From a checkpoint of a small mixture-of-experts model trained on Wikipedia.
Size: 13 layers, vocabulary 32768.
Experts: 128 experts in each of 13 layers, 32 SwiGLU neurons an expert, 6 picks a token, a softmax router, a shared expert of 128 neurons.
Below are experts of layer 4 (counted from 0) of a mixture-of-experts language model. Rows are named router (the router's row for the expert), gate (a neuron's input weights, with its number), up (a neuron's input weights, with its number) and show model dimensions 256-383. Each number is 500 + 50 x the weight over its row's rms, rounded and kept within 0 to 999. Numbers have three digits each.
After each expert's rows: "comes after" lists some tokens at least twice as common just before its tokens as in all text. This comes from a sample of Wikipedia text that the model never trained on. Tokens count by the router's weight.

# expert 12
router:473528518454579490470485475465565480459477426482503432556481487457476559419499475445514522565461576478469516410478500494466479435542472616562457520536550438539428448466542383587459475481522463509450523428558345598501537532444477535549483570495584526493402536445537533431498479431411548568500439477496482518413507498481512411503400511479539547536558484456450453494506462485513533517478
gate0:524492442479433510538460460459381537412497545454464536539497564551440539522526504510500448503565457538469487536562445507516480521523588530510558519515551492487512440512435487500484559485529498539465576517507547381468497642521493505485485474479556514578529492530494498598533532560483419448567565521459471554484436472408536530556471559602365456462559460500442488463423513486535531638435
up0:522466509550512446458552538463576481515554496454590523468531386507547471500442498485556509556452550518508473469433588553576524478477383436479446462449438550440540532459471510410499482493510559446553447530450520583546498452494555500492515458519462438458503499502516526520447448442509552505525499552491536421536580518573373463454532465484556471575445569492537547534570507576433485422509
comes after: "\n", " Conservation", " announced", "===", " team", " It"

# expert 105
router:516415538481509458385433487479593452515473547529455521499417550444528439503535390545508548572512540452547505483571519620488577538520520517475448523486498535502424428509396527496461501417503356505528490467514545546471512473531595513522473545546536479338481457479522516438468498567496575427487489462564446558478427478551545486459531487508565487476433408502469448491483469516524555475446
gate0:464403490474558469486540468522400460508570399472455448557524527540498451504489505471492461449451406477521522459434487464464556453506431484524530500447461518443507491526570498473403453507514528586474466543432609389494496500522504452562491444500454536463491483375473534503519541523506533554460576478540505534585564537430431403548469421432532481513510621483509412468489530530527411477549
up0:646487514519481509511550520495499537449497506479551476531530509491567508426494569487498500469517466427424594510540469489429463475497507532438541583470480568440510553523573494458474492619468487485504470506502489526515479532506542540522547553526490496508515447520539556565469463479542449462550536448539549451688518409486499495497513468482426497535505481471429552567488488461506504584470
comes after: " of", " in", " to", " for", " on", " at"

# expert 18
router:465451565536451450515556608463513430407518546476568515565521543480488446486480514583505370425480601584504516525412509613488424451535424521486502466496475606550499564447487492473487403466453459566521442579502498516504580536456520396457443461503443586520520565483519530489558559497587428450447590511471422539504500498461447531529491460448517401463493505492567474568471498544499511547462
gate0:446572540417369504488492543533482499492514517468582456512532494585467455546585482573471514328562490466550601617508455522478450508488460554604495465478381510451463430523525599436528428487468465527528435500460436587526464460477573489494402517486468551593509588445505445517468600489515571481460521561426437520497537517533575509516428479495449535473501470510485484454523507502395535521443
up0:531510407603601496508511551534561519383483489559440582522502470521434462502426601430552457606555474510438411404521480551575506507538487475474506503512497514520517565472533581461509493493548532510532510481525534459531547540485558475556527443486486345355453456517515497484463493529595398556534398491510547474534486526389430487421590542463565491490498625508597497553531519564547438486569
comes after: " |", "á", "-", "ú", "í", "é"

# expert 3
router:490537559465519400566501600568556508524540459471481598485533486514403488523488421483543452518551522584464445466517467466620468501494495500513444569509520496437484480558416453465588459551485526526478431556507603496604521555410440482469492482559503413535414506413478485456556486527476413531514525466457540478499505494387487482530538574448484529527353524479512376569539477522465507445417
gate0:431504509524476475531529560547583461465485530542533604437547437517486586428459534531464433462482536511451535567548450463535460515511481373495524529452379477480493408475547418484548546529466513520514488502527585452425461565518483409471549405465479543524509565544474513581493501397575503444472515556548441537607563466570537408562417492541524581491462467425451480524507519521502566494407
up0:499595505471479416506529462510444531563496528517481441490480535503522488521478518558539495468514461486418436490435561511435419562507517472510393567568526457519427483451447480529378540401461533482537439396532398517562512537493538577575483496480516416479460501550532516515472480508487533607521435447473546601486466516555521463477445558456533466538562458561470562530527451470465483464542
comes after: " |", " Green", " 6", " 10", " F", " 8"

# expert 110
router:426468417482511446424480509510475494472444612562460514508424545431525496448470481524551601508532518457492510541471506564556562481555563560532441395497492600483508468469518552419478390549569467464529534531566519532532452461484566525454492582508606529445465466431496444454472525556535604488513428441480400473552494492532539432393536452572565514489472529539407503524465410518591504440507
gate0:471445451505521453527536509512494497511543540397596456417494466468486448453504557534551545452433397464500563533564643396467582631549592477510604466495426597502514431474555518471527509564506505485522584459542491480503346487516433473505493508474489547479565585444510502484510511476486427595526512487531446400462506544441507514475561551600526474504438596445423593495420483501436559395501
up0:559554532469499556430432528548508506475437472591428527492548500519483539573536389546528450514537678572494425427445439526451411424572380492450421545550483412557522499517424480509461489424494455518446455475477523481517579545477603476505456524547466437503496405525512537519503472454544573403466457560496537574498465472589509554519504485433440494535534448519550427527585523498509440576432
comes after: " of", " that", " it", " what", " to", " he"

# expert 34
router:498506480460535420492427486515510552573484548581415506597457478486494521458482333488515572488420484482527574547527506515536665510561586507483500600493532563549543475451526518460472500557493489540440498542481560559474556520632466528413533503519487446495429455534501505425531437576489415489412476501443524422482460414547448475516585498538465522506475449481417444508499486499532550481486
gate0:529446408455512468529532458455419506623498461475527499492486581517416455424581517485454472563529509500567517500456578521509476511447424567482507420427455551383533587422505415518456568560510509495488597536445534510552481543442496472588500582564496474475556470444558516535474617467500503566606463481636530528486500599498444425557508506479502545651536538419596489507463450458505583482487
up0:456540447557536560482457545482578604479494473462459336461505518488511539468498531590435450586450470592516431474424561555572464495409567490496582408411530570560563593471463548481440492462475524476511537540479456531517475482500481475455464489526505494399560417476553544469491555558511481540558435532507511533559546545611568432527482430531462471505618625447472595450533462411576510467532
comes after: " |", "|", " The", " (aged", " N", " (age"

# expert 77
router:536550484445502448496449442587527566509526499512574404541523440578471547579523450482433469461494435525540409441498547403505558465527437445448496539477516495480534420557602444497404552579513454509445436462447540429463422478550582536496523494394575451583501527484485383529478543485426507475588457431514565477567542459440475552482441525498441445518465541474530492571470487501465406465398
gate0:517393411460620508442427448512411556477500492443540488565411455477459534503580423518448526353566495538581549541521548450477550523547379431423529597417562521442511548514585465512457608517504548527452508482487524490488563436537438501479477563493503488518458491507582448564450612477539474532578470512526464473489551476493434460476485463480438421628549547495541467426529414549499556505515
up0:631525496488466446549588549428530523460400543517473491533521402520522508474419467485551440421510418460551512523458495575510463473409547460524486480560522442534535519551456520422485540480437490425480549389494434505541439548520583489630452517560536526450512549541476492407520464509526550459536537554556471464507575562475553497555567526427535467512527494551449539473550453490590532450488
comes after: " to", " and", " a", " was", " dis", " not"

# expert 112
router:446411412473537472423500593501495492440428585563526536510386547481507449413427506529557531533503550467537565600549516596548507574545450466491495539455452532489477457504474519473482432397475467561465486570489504523600455494490593453562556478596501538452511477401452498466457522589536576438490468522470491456473486524502476557454585472569615592466429446550465500536535497469523565487618
gate0:450469479493487460546518418502503494600480476463410422561428474479472540493574452430527552471530423472489523445537497500533577446448488526509518495483519355517465522495516602513443583540467514518561526571507406574442621512534516516542524455480403486428461514534632570549539479497477487544505471474554518537433543549540462515508475532500483596512580574517609536392502477482508567509540
up0:515450480426505478489490429523417483492582491478513586439516488407503495526472446542474528468519397414483438548457481446473550548462524565608479477440560582449508514565533549497479512483562440472591469513491630498489533503470419397548471519525483571549469559646471449439477563542482462516472558547464570487571550481445544436523460571505393513472592473468484484423515501545501480431435
comes after: "°", " |", " –", " 41°", " 2°", " 45°"

# expert 30
router:466436471555575462492520434536389491544500561485534437558508561580444475485526413513630530477543411495496590571552574442561525536534533465518522524459456470542550474600584491433469475453476502496529548519487597468543497513525514525501560441496599488494553512470458501519518444540457437455472443536627453520524576528530547505565593475442516524526523425539482445454481465499480407434522
gate0:490542436468532503537533513508538519500539402486446565434461470446479473466474466455481535394515496550434418517584489497502515550468473486554534511534669547451575458502568538597537550575531534537529531488532480475575513554533425518509476468566514481507508587515418633505452446502492460572553483428516493489491496424488516525631481532483508534472545490527436501486441484568559575461534
up0:529502553497550511446426533467454476555500512465502434503513519502582513519511534467527487560463476490554621466510497543456434456496480526509465531418395459515468635549486542512424421398510490469464521490521496545442472513490478466534534537445475510549541501519572350499510563464526540467498516531497487502470489568386511445408526471522455550510448512429531559550447553419456545557396
comes after: " |", " on", "|", "On", " (1", " On"

# expert 68
router:430458503409526444510504433463509346509452475608492454510442580442560502561472505509432449492554496461573494540540484463413537566509507505539412502517597448548419466381557480567382393514601427464491494448459410593440531540500444629408538527496560480478461415407483552467495541474452600513448440473441501475518503440628493508425454504450436397474586392564469542468484439483496539502543
gate0:570476500645401514528553535508452459447530516496430513496542443504523529504485423446536529430587477486442557447606385567503426434463527354456554466569522439574502402532441549437423496489504530463550561528444499535478448465453527494455580401489592546477562550461489493490482486457458452485492500567515476531577525521515528510595436499436453457463571470499419462392599527475515445558469
up0:493486391564432452567621493410574480383459482496424507515521537554498538498478448501562493444564469443472487528570428576501471454493504428486501472560543455588522429512429514495453506522496529523537544538464513517512415531388518522464561463476523531467503515470493493434531518423456487470482468529520539512549512463559531480550452516403432413453579473438466512404547465473526464608494
comes after: " ", " has", " to", " he", " it", " divided"

# expert 89
router:459468524473450528515513497471554458494443513544471481454451556475474482467535470481537530574496496466476527523507587507449466532521516552495549601565538547534516476473536558546422524501541504443533498522466381603476562459488435426515489491540512526514511545523587464495552448487464514447413530539508461537436451529547554510515533475504491524479574521464443623474589479492529519611570
gate0:450519442551553473509506380516516451469540504434424461465499470461439533495517526556462487536476466490500616491529469466468466547456418528502601492523458528480583602471514389571480579458512451520479543482535512419453520578519483489536488519450519504492448486508565494396513453484547517554523510593504603448411510478497468497455449575515451580447493549525666424454458504451452507378501
up0:549464569470450565489470560468526485622502523526482479519512430517549477507510524488499533436561513588514423461422537525555547498472569528568388458437515513530460438556408587439520434463461571492513458488524549508551515477566539586457508501504459455553531499466447508553491611479466488459575491432539482541500510504439489554467566448502486501564441404512369516525562493569504438546523
comes after: "\n", "==", " ==", " Team", " Year", "==="

# expert 9
router:504485487500479586506590660438491449456471525536581606497517517511548498487568532578504411560504622505493473529513483571411498513491468468556462520481392581482499491455482582513578436494465515521534521536626491475455477499543488469483493546435392546554536473515465425451439477401578539513549469476379527521529525420532523531408441469578520502485391487479422491596544477524424537489487
gate0:422570521583511497416441539617456564485447401492480591511500473532494412510534521476513482554459479456520552508457482460442469504415459552571439533513456421652483526552485557544518448543518460546516500539555513557496435466515445446505391528474488521510482504548474411470434441448525581467407495501525595472457477538539429492441513509438431537568497522492533525577499512476477462444520
up0:428559557625492535431430518558517608519463472501530519454509536510499455483542474532552465559488452484443516525468418499558458456494448519534381632535447488529525528543452560532597454550579531505556490501554477508607433508495481546543396520468548463583575432542494413487523627476462540434418459506512529494461384465507503524397515484482487517526419533500478487558478504497560482515532
comes after: " |", "|", " Succeeded", " Preceded", " medal", " is"

# expert 97
router:520505576508567444596569513523517485477530507500431540564587453609454552464614437483419489479502434509426504457480479418514525481583507423538448525457547543505439480502564430547441519572423522538545450502471444477534523481525535477489487390483447499472425504499473481445516563577498450520522486451624493468553587406425495506451463496448590525536451505482469457566532539434490521385523
gate0:558472509481546408494503547455490528529565428486458480535454486431509528411501487554490454472527453446434441534553482536523528484563489441517380522627566607372549483584514432548416496527468477522519465482535487544504541450508558554378419485522512562483489585553519498522490434515420450506486437444466580414535536417446568522461468470414441505512465418498537490481463446576529455475553
up0:442540539554472527590525579505491477541500526496516453508481490601513522459542436516423416527529410457421604405547485452467514412437533541540420491395539565446481601471504499601466557482527376448450536549543458445491584561618542546453502510456505468526565419495554451463608461496520457570531521487496566494546538449582534498571538477404539497544464581521513473545499490556456471532504
comes after: " the", " World", " was", " to", " War", " and"

# expert 39
router:471504481480410478368529517521482436473548418541452486447431491459542417457478382531580467531533559504571514529536538632476521505569497542526464437483453575486424499441523515511520443525528388437470531520513558538530508453409489444487523547584558496414479430478534557482540462625471583495509483507525470503453519470518529450487529448485562592433461481515445471490525544422538556562493
gate0:468605508488451513494490614490469527480521465515531539517522477577469474493475454489523421533502590563498438521487406488530443480422448540546541488559376512437454504617546464531638541555483443415504469492484478510469487498462573468487470448532470455523549450487542625537513424509511450558460590463452554476502510521505515543514434498562434550501492487439448467602561604493425563597513
up0:468509436517585517559470564529387531553579490505496519485505518492507562540546540519550544465520591473516540465503488507495477502546445442545572554453335482506412534506499536525568524530516477478505447565459524496485490439524497432494536485552458487482536482488547606517502456459527575551434546536439496563544501516439531388563456476439525593539537524535511510454517529434532509469642
comes after: " of", "===", " in", " ===", "==", " to"

# expert 125
router:497541544493527529497432470460456475499487445565476450501506506442455545558495443558526470451477445526581500561555439388558581592499440483397425568580560489491509525568613586470525547584528398492561510542450491466502539496559592574524499476473592403516454450490492463422485486518456444483466558439395550508378467513531545558451466466412576525504419527523555435495521412518537522543550
gate0:446440576557466496361509524418453502560532472466544531452522452594525451426532450544434463428540524545432453536423466444516409415499546574579587527463546509477488507484430521510552472496424444514499361556512530518576482509463537445511503491480441467452466544487590544474490469502515436524402527555553506503529512514464476466506556558501502503569488490547552453568390557511462515516518
up0:483468449540441486537504585547551504489425494523471478446555466521563469483594519451510568519420541462534594458435581591414464518482489427559545406481429569534547507507476426491478427428475581517442511447517494545457477476400430416565585492533464540456554509491528501516546566457533523520551467492537477461538503509533478481486553495577511498499582500421415569540532542392472462443426
comes after: " was", " were", " and", " is", " he", " be"